Below are experts of layer 2 (counted from 0) of a mixture-of-experts language model. Rows are named router (the router's row for the expert), up (a neuron's input weights, with its number) and show model dimensions 0-191. Each number is 128 + 24 x the weight over its row's rms, rounded and kept within 0 to 255. Numbers have three digits each.
After each expert's rows: "gets" lists some tokens that make up at least twice as much of what it gets as of all text. This comes from a sample of Wikipedia text that the model never trained on. Tokens count by the router's weight.

# expert 5
router:115124113134150186146132132117179138072114136155107161138156141126124146120121097105108161142159083090119141116125120124140107138147124162144139128150102116142095105124103091118112106137110134128155114120132108129100099141100146139157105112172144118119087133155096114094092162122111136125145096132136125126082105126103191127147139097146175148127099143110134111119161078122161147126102098099056149151118142130139131136132123148174132177134166105085152094151148128106088147161118177153120117145137118103110103123156106137175106123148127140142132140089072115115151172117104117120
up3:145127109089112171166149125093136136118170146127163131127134146138170126122154119098112138146122141048184157121133133101150157125126107154143108155104097129144158156147104111074146138124142108127127129104128116119099118138130140107136118164185119152144128115123122132140126139179141124153078138055137154157102121102156159133123132146127131137072112110115133102110130142131112157108127134108111103154111206109141131091120145135129150107118085136116138166096135127100100088114163134172157157136133163146128115140135125178125099137131136176138171123076115152153103127123130136115
gets: "-", "|", "\n", "==", " he", " The"

# expert 1
router:115137119126140185127127122139168164089105121132140148112123137118133161148157089106131117137152115108186129111142141158126122117112152133114126133173119109134113078125125089118093095137119131098154116132132121125114118123091145138143154115200139115148097119141107103097102116109139160134131138141136158102126124128133135100169136077152127092120122152099184125146170130146162148137077087099102190151138111127133094147139088145150188175155136118139138102132119118135082142117120191135126124143128149122096104127133081112175106125118135148134130141102135158134131188122110163092
up1:146176129143148109131197101114158119133131117085124106115147140122132162146099175098138121120105166140134147096119142132117158144127069143090137116116132142152110153106122121123170146134119145138082134108130140152125094126140121149142123148163151115109120092084102111119065122143115164135154114113106205167100165131121138116146135149169153141118126083133151110139090129122131132141175155101166127071135121126184146129120136143141159145113115131147140115110126141151134142148128141080117127144110104158142094119152134167116109108100102147105112070146100114125136190143153141146
gets: "\n", ".", "-", ":", "|", "=="

# expert 8
router:107131084121115164129154118117133162101144109128115139114116161143115145130165121123145144118164122082080126081171110100124141116142154154154135123155157169139121120101137116132104116112137144159096094119120101113126105152125107116171159116127120111128117103147056117090103127165126121124093127148112185114094105146134120161135188119166124143143097119107157131130176171107154158136098146111089145142093142090130118115131136152139148176115164132157159095110156110098108142151132200164136143143124145138137097107152145154136094129153118156113141125108117132150172161089127133116
up2:135173124139151153130133102114163141150096122103136117133142106163090113142121127148177123110116083154174125156116160145167165118114111132130140131101127122153200105140119133171107097185125120109114131143160143153157146124122076148132091103119124135123118118084140142131076120121137096172109143110124152152161113130126133131107064135109151107137098119141102147119132101159115142120119077121103162112141097141154150102108125153093130120126121113141107133134137106155150160098153149101094138170152156116117120164122091162145059159092115139127092123152132107125079124127153099147
gets: " was", " to", " which", " that", " is", " also"

# expert 3
router:069130134109104116146172128102144155133096089153122171085117149145147171129148123132135146123132132106112167105174126140108135126117137166125111114137092120105137101073120153157110102164102137131117098133119091110108145149110113111149124131160109084141107108144129083120096128115111135160146135154144168134091134178124105127168178089128144125102088149142112108119162132135138123124139109083093073126172166130152133134149137128137162135169132138160118105134133119129096133143139183184138129140155153122155103097134128160122087153117147142150144143137124129175154165113141181133
up3:099112146120084116144147127119118119155102125133141157105108153121126110158145114093189102160131089146134148118113138152090159163110122170100116132125109124110147122095112144140178131148111131145115091093194128075143151153149088112136184150145122143153111126184150132130136139129153116138143137132122178146120123135162103149135118083125145174128107135181151132133126142116143135096088130123142088100166162127138144108128158151158146152119128133111122144176129103152116134121112177099140112085146108139121109081137149155122084165141116137173148120105084143137154146105122172140
gets: " to", "ing", "ed", "s", ",", " of"

# expert 7
router:101137111117125147118125129156150166119084087130131134100140133122134163157148085123140118136161133108173140095163131160107143140129135161131124163124112112154105106097114128127082087107159122129098104125131102113106118123116124141138152109164114109127092126139119095086088086140159103105148151110132142105106136121123133145128162092110110104126123133117143137117169189081162181124074154120142186131105126105105086165135115160113138155112138170111106108125167105143111166119149166168103129156110109092106116141134104076165114130173169139141138123114133116099144162149101146110
up38:103131114168171143114152142132079169098145117142121144149096071156141143167117131087128126164139140128134147118129145142130161112090131113127142140118142144141133139111152159118114120119125118126088137121120139093131191132114088095134177115107132138101134147097137111177109110178104089124141148132151099122115141144163171126144152129123110135134153125123151080128102111151156180130075129109134105156160161112131067153085151168069130082083090144128099082144149141127093144104136146106131144100140152113113137122105131105113111132117107122112149135079171144143134116127112116109
gets: "\n", " is", " was", " are", " up", " were"

# expert 14
router:137163149110118124125135151148136149096103084097093113131166127165131130152131124124140156100158139108125101058171157152103128139101094132110144119136174127133141116110109074112131164115131135135125095124118127131121149117114106103153102140109168102128097168167115075085104142120131121106148133129146152134105125131113144133154184096118135146091122144119154105126134131166157185116108126098130127141131128161115138114115121163117104131134116204108129129105171135100093114147129167139089165142174123064123140142155131114152114144159108137100089121082111113126161171138108127144
up2:159146144103148120118139125115123124134125125083122171120121100140085144172123131127111121098142132133158132092151095104116148112103164138172136141168135129158164128103126129140144166190155136143134124127165134089116101120122104101162128140148115105121108175118122171140127102084126142141128102137121083082108169114146130111113117166124124178117136075160099131107146168151128129126112131081142120084091077148062077158101142089149142127116137126133135144152153136146150113164128124110112124115102119105078114148160126144170106101122165098112122115120115123163107162158126137151
gets: " \"", "==", " (", "=", "===", " In"

# expert 11
router:115160162157079145149141131129150156109094105115115137089140133195109176126155096111133118108138132112097169103094118133133135161129138143126150151118130124158130104110114119112104100142132134157119143149147106128128138137111119112164101120139139100158077127108093120102082097142136118158120141099131157124106148102145151076144165087144157108092073121144140125134198157136115166150109112084123070142127153111116136150093093143139143124167143130112137095128114138132113117146131153155112137105158129134132127072120165141143095106145143148121142115121094152180181163149110099137
up3:130158143157119134143170129118133090126134107097124090122088138118113116160101140110086148108123144132105157124127165141125092100105125120132128164167113130147119114104122107142172170104084134145106142123140165152155122131139152145102145141138119081133116132120109088117124134125164093068188110147092103135131143130113101162144151116140130100127097085115105130155116111154136122173129126150141125112158149177125152137119112143108109135115088097170112127147130173115082120097135150114125156162116130134169102166089117110137135094157148128168155120130164168138126115073069172097
gets: ",", " in", " of", " the", " from", " on"